Below are experts of layer 6 (counted from 0) of a mixture-of-experts language model. Rows are named router (the router's row for the expert), gate (a neuron's input weights, with its number), up (a neuron's input weights, with its number) and show model dimensions 0-255. Each number is 500 + 25 x the weight over its row's rms, rounded and kept within 0 to 999. Numbers have three digits each.
After each expert's rows: "gets" lists some tokens that make up at least twice as much of what it gets as of all text. This comes from a sample of Wikipedia text that the model never trained on. Tokens count by the router's weight.

# expert 45
router:510507477465525482488537517491465508469484472481519526549458491493512492495534463504474517518434487516526537503504493482494501513476522472540524477463500550473425499501473508483480495462502515557509441510488502476519501491493528501527490482491475469512513502452495526491489527501525485517461472499466497445512496499511535514532491435529498501469525474477526481502475532486485499475486525497513480494480489513441492526481513515496536504499477487497461497542505490481481473526537510467514472522533484519524470465468479479527477473463481531468489469466523509471433437517491464485500475508528501454497502504479497494503502465473495465476542534501510527530529488504488502528528483496490519524536511477473518517487451458494544487499504532555485475498535509480472507501503515
gate0:532515534503494490482506543461448504463446477491510461481540515536477539468516498507520502497524466482513547466477484495484522530477547494470471466490464521514487480519502515496494453437515525491521466513491457518505488498478507496529479534513465501477545480485482507537480504469491485530469466516516478512527514475552547493540495531521542481506538509515505530478499481485457508499474486493498491488485535492471503478479508482509518513474502493504519479523484524496506489508505492457518480490514518508510528441502482511511501488496514494467534593472477479508532469499499526451478507511523530491526532543484543534476482500463498501502570519526510499502491506543534500485517529457535511499504488463492456476508493473496516508468475501546502545465481471487493475524465517
up0:531526476512500475474502536484489524493525505513485510500499521516493533471476464477498504489559488499479501486437478496470547513523540486484495506503492537540469484509463538481469435480481505508471498492513529529516499517512512507506503498526457476494529463472529509539460508439479486516478454498498473534492520479511501526524463531508516459495490490534531531499534464482510502569440475464507520444428498494490521493508453482501537490492475495510507481502502533485492483461510513496519458480492486509493513488510526544494492507507520512510490516451461486517530467541527511476495498477534536456480529487486510533489479506492502528498535511518496516508453500528511494481542504465486485487512490497510440482510485482507520497418444503507492536488474483532507519521498516
gets: " in", " of", " to", " for", " as", " on"

# expert 26
router:503541522464475510544454517467511495484500494483483476530548581507531550449533492517481496472477457531528452484465479499517474479478509531496499512524541499506520486530518457500509457511451514507493484542510522498477520514517494520492522548456468455499480471529553498504533517481528506485550519492485478475483448500502518518496495544485511486477489520494476469502515471486503469467496498534487503468495431507508502527512508493499479468540543520481530498528523485516472502523506514465482502456486485510506484527483484520458493523481462513466502491493501513539511477500493439507484503482469494517542559465519526505462489490482539498507465499508492497527500509491491509497490511529532541487445444491469487473473503503496505503483507515449506525490527511506480467462509505
gate1:474533440463518506458480519517491489496563507537523490518490515478487494455491518503529520500470501473500527506505519452509514537503515489499500531473481498501491512502540479503494488434522518497553527541502454503524549486499519507495519508451496492476541493487492526547523485520531460515524492512488522514499519464491475491512541489503526519491541523497500498471510464504481474507518487533491526514486506505525458505521501520557501511478540523488498449469505513487519523513527512521494485521524535435510521515479495421556476474530468451532496533492506495430510494488515475519506505532467541479464508514465486507491538521467526479514538540477517519471490514503480509462493508492511477445488453536507513519514500521508512513535492508456514492505543474490510498526467497
up1:493515524524502467484478470505518485460465549498513497503496511501501476527535495469523565505510493484527502485473539567502521505502496454508510510500504495471503526521491497479473510529504500447455502491476493470495521514549518482503488542533495500526476516516475506515474527474539525459491503506491510521529489530481486516477469526496489468538510492495522485514466519594510468482534493472493516468451515523490498476461487475439477480517489506506506504493532521520494502531506499565515520440482479462489541517443496520455476470507489477486518477460500503495470487503517526502536477530522448503500495520501478507486500517495509515443471505469453506489509521549486521538559548513500501519489501496502447475486492504487505534436509482521504532519505483474528505517531509
gets: " |", " ", ";", "==", " 1", " %"

# expert 55
router:496495482444480487510480540496515511516504517521484501466468574509479441497498483488471509486568485496461482519480459520500482546532527508497490505530476489499461517506506491497484471512474512520488523466511512520531489513496530536483495484514483520484503488478530490486519473490479553493454491508507514491492465476566510498550518506499495462488530539514471486538511501560513478482512459499486524465476573505502452481519461496494523539510498490470526508494458478546489524496512475506487526529490499471495529543516486543493485514510521482508532503545504496492502477505508474510502539484477519506513510474537523521482503483542470503499542479496486520470495519501517451479493460507529533490490496505490452555554521499547492469476521486540487558502495503515521508485474564
gate0:506485512482519540552501526469508551490510519506502520516510553491502456502484478514474503535527491476541534540501478472469476491474523448512527521469478497496578446488485506495517495511481502520454520478548481471505522527483476469483489524478459517519490510463461495510499550476542516493460458491482508480469476506538484512487511469503477458509503509486504519502490481483470504502531490523473481490494512506465528522508495480512510492519483507511499525504482501542558547504468512492439499503543499493499488543550494504487468519451486501543479503518527498467547465484484536476505549494485486468530488494502502522529528499491496505471508504522500492516527472490520499484429475497441467488501491487457489517493449484455516478478542508521502502516504535460515468524524514
up0:513518489512500488476462466502553454530514502486489461509484472499491518478533541472476468517515473514498454513517533478457504496505545512498526494475525491532519480544506508509510485493491483510514487519476539524520528465518486517531448539512479503484489500512484478479520470506467493523533517522541506509500437516510505469495438497496511504509534493491532550502525522529473521499531505460479518548506513471495480514499513523516482494473462523493503496533500505487504491536506478476492482468515504515500538522519520471520548487493481486472505497495500508535490475524446509495561479480540517482500483515443454516487562537481498507500507516497482477452498508498438501479490489463527571544449452510518474492516536536507527510455481497498479539511527563517522483497486507
gets: " the", " The", "The", " a", "'s", "ing"

# expert 5
router:485529489463475509506525528502494511505482470459466513508528464494460530429501483483495515520461466480536494478536463486511502502475522510538470489496493519496443496490464467508476483531478497501464458486521504467518483527491487526463526470518535497472464531508478537520572481515541526485538480545465492469469513476492500570500491518502497529479491475484535461482540474489515488481519501497523512483454509506517503541466515500510484507526538466522502527502535512482520442525497486486525455475506484527487490496550538513532516480515509531532485487550531490488505492501510484511528480465478496468487484534475507491494486486515501481513522527495496462525532519535491510483491493462478508464489501504499571557487505471478521516498485501531472492502525477480473505512551549
gate0:544505506527497491443549517485497505487481437534516535514513508494506542443527496510499530506466503515476487507548505485536462529528522474539498559464486501518489493512488522530536503495489491469517493521502519483480509523501522539501549504476510512507498532531450542553519493490514536512493519539519487481474486531472490510451488461493502531497489528512519445535507512497463497492502481523477509511526511460494541466505527529478520515504521462478491539495543504518473514520508513493487484507479478500491464468500511490519524500462503561505494477495507520528476517500499472546516449508468493509491539460508483484539522538514493500501521498532517472479535529479494479506498497456463530506474503467528555537544529491455506499509493541516492511469468515482446526501542533
up0:436500501511485536553453507485492494514518525491525452499518502500455478573473502506500487505541502457476508488495501562479552445462483526505507459493538486514516538512512470513454511484512488509505509479503504521483510479525506474524460475531456517483518473490523490495481533510496483480492481460462492507519510461452495490516547528460514468478514498500463529489477493548505527504524517531501493476512473499499452496500486476511475497492500555513509432496448509465482475480515480502491499502511507486504550484514470513470507484531487444463501519511499489487555467502498490464495551487512504478518503529499493518459516495515510503515483489493496535500495525535529518522466500516503512466509457550467523487496470532525510498494497461504523499516521461515544495453453468
gets: " of", " to", " in", " for", " by", " with"

# expert 58
router:462521538432493472468463498523493509515521482484481462521506501475491477520490515527451508516560505483480512530454490505526529491473477476464507513519524514513511471516449485498505480488509526526520504437456511508461442480501510487507473539499461492505507509509487490501492521516517516527482498479483452504471518512518481503543499489522524529517470477545499511499472524488534509502544496463512522487515480505507489507474476493437478449511500542480540479527475488469514518488475496545454457500517527523494485480489523482504445505495483471510484520460492496525525481496527465527450489494530492460488471520444516526506514531505515439496505493506476512508493519479519522509507527526519519482481519489507479518490451507502501469525468511438495470545537446519494519535517544
gate0:500528485467508480478488455541510493480544517517491522530502529489491506533464445508491457485509511507480519510490484506503456514507503529453513548537489515483446460518513492512471507476498538501535518495464463518503497504499490488503460507517512466508515500520545485497498471544505459458545497514494480527511478479526493546520519490457485459474474484490512452454471497495487483569454530481547536512493449491464504493505494523511501526476494489481473523525511522534486497497523501549465487494477522478531515474530500524533494553508489501526530524459466486515487508472545477493495517542497520456492487496486523485513481502513433501513522500544458506496510487538528465497507515495546492480522510482515508493510458533533501464480483476476528516516539502476460548476524530
up0:520523504532512515502515497471478536526482522515543494476527522450468505473510496481541502528469492502520506502522504470530527480530452534492463517462486490525499569506491498506488476495515483556489509538546518542505468508467523534510482491481492565472510476496460550497507514478514540493491472482501527487445488503516508532513483515478490503466539479529501512508501482495465526506522479544425495527491513518491484508497495498518511456531568521530476493505474537489496472522509517467481555506530483475494511510467501456467506464493509537476536506545490513518456519505485493493523480472470491507472537516521478514539452510446539504511464493460524505499474497492503506502511500482448530504477506534504503534539529453480513488492479531518509458472490517500514514480467496
gets: "\n", "|", " \"", " f", " F", " "

# expert 61
router:496538521477483510478497510514500557500488480547502499486459562489512475508471503485479487470514475507476531514490509492468494522505512514521468481520472504504489503473503461501514489490505480478479499488533493524507516529459507503472518504479513565499483531474546475476476512534501525475472504478478499519558471513483475516531507530485506508503519551532477478503469492546556501468535515520467520466466532502521473469469501478499523495537467516523477498527510486542500491500482470485511519524449467476495533519454475472499476535540481494495540490523511528510491514505475508540489495526515495473527500517517510522513519482539511520520504414499474509442540515530497474436504499517462536503475493530477451535496538470550517496547473456502514500474476517530504530509525499
gate0:517521559542521503526527531504499471536465508512493517510441511486464524529510520481529488509477478481476433503505523476506445505512490487470487501511434463471491495515527451547494467522478496547494517476472498529464489468474519495476540487506520499518460462508512521508520523490499489531509459494470514539533498498501487529497517491499484494545496522514509507469475530504500486468511468468520475469512519487493524496481518489506503532566494508513514485533471514507517528478481528530496472498531497479492526476443517473549486501470450492512507471524462488505498490474528473528477484488498485531529530505493504522474494489491483526505434528550470478519482485560473452476486529462483516521487520478522483522489522466474545461509512500552494499497556495488496512473498475
up0:503538510512519496546536545531536445484486485480484462487479492548487483519429501506497525500467478453467442494502490489493487528495541475519531477542506491522455514525478500546480499531511538488537475503474478527468524466496508497487517446465478506526484503495518502527466520531487537512496465496509553536511515489498511510495511495492521472521530523474506520495506470504532558480528476469522523453525493531525515532549509495469492549496489488538540485494525534532511503470471532503496500479512533534480485487477532491474453480480544458503535490485493487513522526497477476492470518513490492529503471487503490494531469514504457475478485525501486456489492466498457457457477567495500528502534502505514484485516520481539515450505500516519509492482514515473512503520523481
gets: " the", " a", " The", "'s", " his", "The"

# expert 60
router:542507516481539514480503476484415429459489526521529528514475534483499477488489476532468486541546480520492504505553499501482473493494506514465531532539519508496536477479504519467484537515508519524501502528516518479480513464503490488566520519479486437518439551484502529532498503496489546480524483532538480496534492532529546496509513476513495494511497468483506479537510529483485503464516520497545516512525506494456467535444492504492493535487524509534478500487492518469481483492473466499527450500504544491519491514531518493516478475472512507490527512507518527480498544475499481493477455484482510535486533498509499516479542463518529521513492494499515488517501544479501516507489489505485519501497568529542498518522519517522485517480492520491528522479531504447465498504467542
gate0:466513517479488440502523470501516456489518533523560502475508515476504546481517463517486510555549492520504501502505490470496489494476472457458502500543475471470492503433530511474521496532515504519526479538528448485461519529482481517528537523472486492511510499487522484518474490452512504518449467493505542502555503468456483479510494473527511484499476460470472483536511490525496479497518496480487531497498462488542476518457495493486515464458482517482506508493532521502506516510487474517496449468505528514526506528484523459494570493479523530505524453511482500504508503461532505516467477498466519505464519472486540464517474483505488536510519498527503491465514512483466482518473492468483515488502539521445543532501449498538510520492497492474493516523488532514470538512519497
up0:505472491498488507485469474474495502521477507538516520544480523477461526484500504508500512510522534503488509519497519478472566518438507465487501498495482521514484504498507480510468529477475499499495530544494459475526487510522527499505494543506463562510461537462495492488526545488490494550502512523484519459480454513481513461525532460530427515497457480553501497499491492533485532506488524502512493528464498511519490446463438525506491507511461517493515549498505497465509483523512494524496480529506487492533501496492486514504492492525502491506484512513481522464510559479483525529453495496497518519519512511490499544549481479529487511513536497477501490453510484432498509499502496502540537501545505498481511498517494544449459453461437508504480500528503537510498466479549520
gets: "\n", "-", "|", ".", "==", "==="

# expert 47
router:498481464530527517491504490481508551444488527500489494474521482509504496492492493448496506541509515488494494507531535521497487498489497463503513511504522461441484519475462505519487510513513463463531461525467511472506537520533499525459467504491467517523545471498488499516509509528502469440530472445464508540458515500494474452558548517486517507463520479495536506469504499466493495455558498502509517492543510500521501496530485464549453463513450511528475487433539516477476507501487517530468549509491522506479484529497465498536482530508493476489502494513511514526465516518503507506508516503494501525533413487487457495487514475480510472510461474502533492520476491544492491504535452483499500482488534470463508509480483524501514507494498501459515511504506513508520497479470466
gate0:493478486460539544498496486514519503521492543547493521488464475462521473487489503489507463504475477478488514509483517494520520462526465506502496507479488443508541515516504471513494549520459499508496474528458484517486526549506519512463514497510516442509525495478497524491491508528507513499506513489473478506492478473530472475555505498475487459482558477507539482510524496533490492555526517496493488497538449509455501508480476469454503472480474511478479461463545486563495510469450536485488523485487509479487468479491470486515503470523490477504524497471488453489471487511459476460471452483513541515489535494498468479544561502491514506506515505545488504460520493505457535525538435507478478484475518468466490466508487487511528502511457498472498485485512498499490474523528468
up0:441515515495493522462528515500481501502494472482512488519494485511455457511523526475487536502508521514471458538530505488472526501496480499545505484468473493483467521477492437525505470506539506517507500503498493503541503500535488477512524519512491548497508516525483491506513491476505498497432476491493508508518471497434502528504491554500536476494476509528497479514491539496501461500476448518486498531442578506499526519544496513519494535446520459513527500535453472466501517513509503505517483523522464519512494512502500522483466515537496509502529518482491512479514499526505542524435513513515476541477468497490504508482463479546479581518515473523515506525514466520504517467489544504529496544484476508485515504532505517466500494517530461502453562537481507480510522516506516
gets: " (", "C", "N", "c", " is", "S"

# expert 44
router:462510486507513469504455521501488521477521531491481494482461500472561461469492499479498457508484521510509526508509473493497459466487480480454485481502513478487513498510514472508573479503538502481555510505467502487566485480495471493516465500491453446507496525533499500569486473533507485533508513473490477496457504511462467452442460488489487480501507475466522525490538460530505515483461469531465504510530517509534476493523515481490483485511453494496531454533532508503462529511500513495472545535521500483510489472491514494483502473552485476568481522518502506516534521524506485505492524487490508490542529465468494467486497466522497512549484525512494511483531486493521455510478517458474502502487513495508435485491500508507491528505476531514532524483537520513458505525501502
gate0:483552493488494518491492471498524509530461515464521484498493502506491470527531493480500549522492514453478505534544418489487508479485495522499556500450515523468514540480501524528476509485499464510444534495519527534526515498507471490511523480458481482541554521526477534492513546527479512492491515516498533534528530492541493545549475545535514485480491505475478515491528492510529449518522522519531487500487500519510515485515492513476483478475519483493484489479527491516500527505485477531537476522519484464464499463508509538463476512482489509493483499499511527464496484485452460454495532503488516558471513491438491521516513494520494493555485487497532501540445480514483523476506517480461532531532530498498501530495461465473501485500497498469516513539496486477455539503508482
up0:484500498515472491497512508482534522488502531474483463472521523467490501512448484499527500493459476475501513481473492503458505477520536477479507524456516520469515507475451492504482494528501484514476537488475533518500467477496535537489482493493491501541508539492479509526525476536493474482473516480494497505544449476532510560510492559505547519446532508475514504459513518493467532462504532534450547507474542500520489524486499520512546468522503509497484544483453518499463540530508424516524472472529497472490554482523500482471478484531495514499494480459484496488479506514454500534493466490513480498508545487491519494499523507479497508494539437529508486521504480502554509515479522497543528511471509485500522475515501484462499487528501513454484558497486470469469494464513500
gets: ",", ")", "\"", "),", " which", "°"

# expert 17
router:486515475522493509486515503463499506545445506505488515466457502489510470491493470500548475506539503456560478526510512492526472515529474508493537503465520460491500480500480474530463465510505548455478509504491468496511494485519516551508475523504465482494511507521496497507445469508478480510513488564515466490489507464503442455455537502518538482503513532488500528527515462451524497534488472544506470561491522508490480522523509495503509525485507463502507461519483497490505478501486512465551505513514467510479514500492477495492503493481486469535493496410527534449538499499500502479433508486547476482492516514509492455498498503506501542512472525491507458457494470461497519464510495532495503513478514513497498482493485510473472506521447435514533493535515502506486492509508485
gate0:494487477543477520512528498459456529516481528521500524539486448509493455487497476501490483499488520493525483500491473497524523515492511501486512521418529496500509480482471492515486471479499535452465468515487461514567514510514477480547473494469502515484508522506481513494499442517486487528548497529543492527533488464503484488476547528548549463472511489501496516517489470475529530531427455491470486500476480479533496516526472479461518535499503503496507457476509539525475470523495482506502497512525514482489491488470497517516477493467515500507476501517528508461490510544503546480495501477533492501525518506532519469489480497523504504535476465530497464474530476500494532518507512535534495539468454496468446486462466526528478512496508470492468512528493481503482528489470440
up0:468460472460445527497471465511514486484508468497508499512471520489462477510519484483552527440483493528491541557528509484451505525511477474541507508535458519486448468510476527476489534537481476483490518530514456488548497505497485512477496506518462456520521463516479492498530491469523498500462480468464493483480483471467488501505489457478493497494498501485510496446502516479496480501518506488528543490495537488483492493531521504540470528550484501454534488491533515520502514472476508558531530498497449523492519501502489519514465469514495493446505518508475482496495490497536526441493537467537462522484475478476497506483544484503469475488538497483528485457464499480505508499501524536504500458489533465518518488503525466531474487517479507524557505461520526497512497495518473
gets: ",", " in", " (", " University", "s", " School"

# expert 15
router:485527493538490478523479521471515504498466505501521509449523506517517454504482528476521502529500513513492514538552514537462547502527485504505489503457505513548538518495501552482497509508495512516488563500482499475525483530472544507488474505495507487513495465464513505488479483501517483481520517510584525510493525458472493474517471489528540485521521492528527497522496464503477465546515526505540470472482459504477517509525516473468510492503552486479464507474486500516511443518481518549473477466518493544545495497503508511500471481529518503492520452475511451521495520496480512504503501467495483496530490528518484489526484541502468492513524482475491574446509475463490478484486511444490476467496480482486499497459517478518515524521483456493483513508552429515491520463511497
gate0:514532516499463518493496503510510477485470501544453474496471505513520513457466516485527508530508473510538532510508498515479481531531530479488512506449509448527549511492530475524487500520503509474525539529485540450510437518497489489474509504487523500507532504488484503499500492490537460527537471488539513511545489489521506491550536453507499501553507478496501471499514460489460517506514581502484488445535448498472452513450506503495522527506481505507496488473522536516527528520510536479449554489553511480491525529502464485476493521506535491509537503502512501513491537483510471502521485496506459530520461499511452563502475544498487504491516487444527516480542497508512517486499481445488479487479523497480507517479537502498507536506500460497499480493531485519487500513519521
up0:511475536487526511499443512513505431508456505500497467507493487501525470484486510471513492504516501459547549499513509527459510478492493481508462540507463469511490539486502524487526521497480528493493541514459508500509483501526494506435489521445539474505508526516510494476466498470578460498522496460547481502518481505484486445506543480519513483526509476477530472530507471476475519462513550527457499487487495494472491539482482489503539476509470477462481501520549458526492498534475477463493532471543514500511528493479490499495479480490518486519552514473509478530495551486515500516526506490440458531486529518487440504502520491487506500508526509475504507494513476488506512500545498485560498476504528500497528476512545456529483496482512471470473477481521534482506504505498518
gets: "-", "–", ".", " (", " 0", " 8"

# expert 38
router:463500541480525506492533482474481498469471521471469533522542539505479548506452516532518472501507502479445495513529532519485488539569520486514507461515515436497489492531546527531515535494489505532535523493518478498523525517529520492467520486481536528468494562490495511549421510454506506518528505502498472497489519534501490535503514469512517521506508512516482491525489486500488491449492532515509493495531547506503484514492446477517490527463457495476511506535511476506473543496511506485531497464495546476494514514508531522490459498492509504502478505485502518528463532488511444509453507487527457494460506505511506468530530497473524483532502475479516536471471500504479537504511526484479499527482421531508524544516527500486516520535497481517486473505496495507472469489496512
gate0:534498530505498517550457493466497499497452539511487493446518492509481484501458471515498479558475488497493522506503511470471532486482504513483509551506489491476503465486504527478481481506482479506463512480506464528518478478497526506460501515480531505519489488515469510497488504479498481495461482484522459482492509516485527509496472512519473477489514525498498483544520485485507506477486508546485525492514528499515492478502500525495528519520500512479486470541522493541485573522515512532460480490493487500537450535489564560514537454462472495474512478493554469509518501463537499500523503491503472501519497488504522500534433476507484495485451511468553507461468463495485484528531494541515533528507501473483492522538542465463498519482524461562488502482496451483494466530435484
up0:512496464466491525519493492535493451484467466506509457516501477517446509470500487533491504490465492492451502506510493483501532482512483478508509512520528456499491503518520513500472512476504500520512505479515526498519480478483541507538523523521500482488493517541482548503516496522452492505473554547497469510479493520499494517529500501542493501536511507507538536502487494489508514481478477536499471485541512506485477522538453508493504477526454568411459458477546520542472530461482507486491483473474499447525478487493511539468517504490504458493511502486548503506562496489523490500516508526523472492522485520484551509529490519517498454541558479450496467538479462479477484481483482452497505472517510475490517532521513472510529538502465477537498496513471480505480518480492519
gets: "\n", "==", " \"", ".", "===", "The"

# expert 32
router:465497488553531527462510434525503466515486546537503522528518471517493500508469474460505526471504505510517527490522529502549501492491509507421474503483512493512554500506483432509509539486503493494535516483465522498513530528456502500508476496471499502478518505497486469494521494463518493436523482513500532506579527490490523517482462490506525527508499500480507446458500511486478452545528487501485552499512527511494507449490466540490515523501522498519543507512522464512507525488513465498533535469485494476494461485456555475496478479500511545488526539503481506493487483505517439488506518475484532527547514511510489497546485539489500493513479493508489502503511484530469498503493470490474454487543472513531498495517478530479524530486487464479451504500483527507490507478507526
gate0:500517511501515479496519471527490498460507562482507438520511513488471503506491489489532492496481490516478511515492491488534506514508467508506510538479538472531536486490499487501499461514522524503462462529496525487532516504466486486541455505449501459428482517505491488501546504521518451482474512528489551532529499520495518551502479469502461480522519539481496490485502492525501481483457487497471459527532486491505477501515472493545535507512494508459521464488498479477552501428483522491511480467491518516498420509489503519494494523497485540523500539468439506504516512508491471512513510502487512525546484525559457520518502540463493503453490513531498502506495456491495516517465515477481474507563487488499504516527453450495568489477494509488484512479481506504481481506517515
up0:481528519483496475459478551488531500494517522471470442585469513519468504499508468479543497508475476516496505497476469485536518517495491483520515519472478476533524525549512518514516522508522501534507471517493582486505539507483518525485507486429500502491516468451543475506452511474537515529484501517490495528513521535512498481510470494496504512550542513463540461508490493505488502495457508496488466524503517469530488478497478470526524520474510518501508508518469476494511526478533472508498479472516531504457501509524515520445523533499507561505465479535527510490534512521504477505497510520518508503524562535540494501469501511496507513484491471553457513491514467554484521496482483481479502503502465475470536539472502462518528514506504452477481490495489464491496533507483518
gets: " he", " his", "s", " He", " it", "ers"

# expert 53
router:455521511473529459506553464517487485509520493508540517494506523515535471476494501481505501485510442492530485478495500520501470515457483545518516508553502493512547487499476528537509466505473488528543532475499492530486491480482470502542521526518500501530542502523532500492480516502473517512519453513534490450488488471497518549472477499507502521540525470506542552470521521519510470533498503503515472459513494503488481499525497498526540500482460474524516489469532488491487508504470553467504471513523498473459517498503489480511470495518511555539486490485491479482527514526492477470494506559472496482418481496566496477496549478465515529485508529496482450527485549516502497495518504496476446495476518489482531460472505472501521513516511500467495477536486469523484504469489454
gate0:480492530501511515525489495478494447481507456501467504494499445501510481512464511519501461465475476499533479518562461518494506514460491513549504518496522479503517480507473529489520486468468496504470441504477435478542477521479482462506525448479490491456513502533479512529456496530484490502537485493590495514480484449472565534529495543472492511495491511502464524484482476504578469509489538513497505497503500489485493500520480512487528498501516497494541481478538502525485501515492505525488506519510500478489578485513487493531540448520528558492508508479488483503513527521476507491475514557509511554506466480522476446504505499494467499506496464496485515475515492460459483543490539494515467475504506491497503507508497484516499521510504511517525473490507473516502528503496466
up0:462506500521508535474504455501483498493518472514486483462474477470507514500506513530464500538483518522490516532510537495459470516474500528518504543495499535559505482524504501482476485488506538533514510513501483497484487498540500475502465480478535526468446540488554535512505514516518500541533494523502502509494534490510485503508487561541454465482517514542511509500466513463499436510509491506459451458526516505466491512464487493538505478519470495522490534491524485452509498459492485471504503549480530498514469470478546483513501488514498496526480488535512486486522515532462486516490505470489468492496458535500473469495495530502522510515465480477496505515509516545505510455484518525532502489502486517521463478526564514516522504495510442521527529490497466522518506591560495
gets: "s", "ation", "es", "ion", "ions", "ing"

# expert 54
router:526479532499511504524488516489533527513522451543479461505494492513495534532524521514485505518470507522526518548518482478491486488496537468513503463459513504515494481509459504536482516499512476514506498502443520495489496467525544492528535465523474546502489484512495470465493510472453510498511510534522442509541524488563483549475474507435514518511514475513474519462512506512479511547432493527531515529528528501502489506497492546472504509497465504522488511466509494535468494496538471514512541523465508491511495489484498492504518516489515472491458514540500533492479458488520550471470529512488486472446538479524538511526505524502504527523475547458544502502434498488538507503475457538518516528529476489498488498501507477477491456483484485525518498500507525542479526471476518
gate0:493522501509505492508489532509479488481512531535512476486461511460533513547510519473480496532534499523508504438452483455513504465473500497515463549530515474475497493474473537514481488467457490551488538508456485497467483471494482539473526468498533497519485520465463494520516494495457517502553501468515525516515481521515504495501517484484490543567485499512449524542490508531488511500451526497495510507548453463483511505504481508478495496510480520524483541520512492492476544513517515532518498500488517524540462498500520510460519445483490498508472503509476523454462501525540477503542484466433480454513567516508531500523542502509469506530506481491506540473491489468477501519491518541522528518518533438481537480484502488532501510530498491500471494505486513507475496496484502
up0:510527520504485514534543492540486517552487536469473474476499504488514462574517512470502519540510519503549543466468468456501511504468522502524549500492508512526463507501528507517497473436520550494472481551454508506484525525489514525473532511530503555521472518492479502498536511512501497528523479478509540457521524512481501470495522497523506522504481544495510505518483495490531466507480523509480514490537461507514460456470493484530521475499476499528516533474552497481485530485510525508462551522484500522489465476476527496507529470464528500538487499464497529491491523484501493511510492493441558473508457531507485515505520469453497532509514492493480513515516494506495508485486533527535487551538486482476465506481512534530513509527493530462469470526487511477503500529468537
gets: "1", "2", "3", "4", "6", "5"

# expert 10
router:497469460539473500470493546485514518526506460487483445528484481488516476482483504483503513447479508479526516512466496480494528488548487446502502497463493525498516477536507483552445514450467501462499481477512450537531499509502533509463509493523479525456498476498454489487494498553491453528503510486523515506451509524483481478518539532524477485489484507479513512498481463506505555539484504477481493485495491488541552480515455491507511489484460486476492500490519542523486491509548548562489529465496485444467508484528458494492512524489449492488524495533450548500532468511489510473501498501506509510497476482484493501471465526470471466477524488516497527505519458496527539507513506506508470487505483481477557499496464503500506491507489523491463459482477484496528510482531458
gate0:487506549504487467499507521490509499503502493529527457537537502490540477508496496503464470521511530488545510492510531522479503513483514459469520530491465516492472486457518466467467516482483550468518550482557527536497507473518514494499512483486444509517533504512433483497492512549484488519529467519527452487494519492529495482487488467551460454516484492498522487480521449496499520513468517497457480480497467485485496491537450467527501507511507518516504478524529526499496515476551503534510537512488512469480531484501474545486490514447472492547517492519504510535586513498485497487481516478508480496493501527452481478490497504521468497492490495504519517522503486491518524521513479536503493494509506478515531561511489515524466549536508488479525465445502536484468453459516491
up0:515505442487502506471479498492522501505495515510501501489470494506500490497511506515546482469527470513483528460489492496465503482524436528531470483522501488494548540548498546505562464491549454504488504503462504511514490516463493497484499506506540494517481478476512480517524495453481516498444555477479511517511493477505525509527503512457529523503485522450484544479497538527516459509532510495519459538474474473509469512447520520489490496486477479473492503469449475469535455496455507493509469492489480513502485513494512479530543524515518491480475467495525516488438500487520491472485470533474466523477452472558476503539506527497550527476484521493499480503530541516511457509521510470510477503527504519515496492488481469466498466498488503530476488491491445556515518510471529
gets: "b", "h", "l", "c", "r", "m"

# expert 20
router:516505529505492490479515470492500550495473497460476497535505451523504492511502566484513477528485478531523466539526522499480537491485496495471447498486552480498439505461518533495535502502509522493466448508496503521502512474444506518469506491529482481545521492466472484510447515515493565530480539516441509496484498517476497497511482552519494507509468478462497491477498514517481473496534456512506526444488524506540480513541487452477524468516498500485485469489537482475519529545474539516501515493497532531483518505520507501548508472536492494493493515529510466529499507504552477500526452497524468475490522482522506486488523540489539545520523490515517514482488450451520501503510524536509466500543509499466457507521493527506512510497498505503492497550503490540501508457486502
gate0:505511526530443488465533493469471496482498507486512478498480500466528508517516499476448489474506494465522518502509478517508509489526522520469491507534478463464468515513496537527410499522511465513507523483472480504513548451513514452432496497537501483545573505488501463544518547534503501524490468553473511499511531532503494526511472521503485510518545505472510464524501497511474539515508491495514497478496513494485505518498497458515519482529504464512478481532519489517504523505499494533509501525488508508442503476503501495523482519520532505464518452540490511532497524466456517456470501462539456503512486512500506531486459449479530474535503467498543505506510445458528523463482518515540508462512508479499511523505508504498490478506490449470483466464522486498478505489501511
up0:469514527485516512485479487529509532492492521470524515530505511487479491440501474478480530538511535496504483521498468459505504488469512467494545529490526490499464491516511478483514488517540552492499506535488488505460524494476513555511511541527516525510478511491500497557499513490519488494529510486544535443483462535506509499530529531498514552487515484524527549506481503501478508523463473527513485490497468467498538549512501474517478479525547482501476494512415469481532506454470479498536474477509506514478526479505520493437525501491509508520543522491508515551515477498527487525511495495508549508470501530561529504493526536511517509488471522482495477469533504497543512496523526471535467497477468479479482486517463482467500533527539453511531482506524465515522529539517494
gets: "A", "E", "N", "C", "S", "R"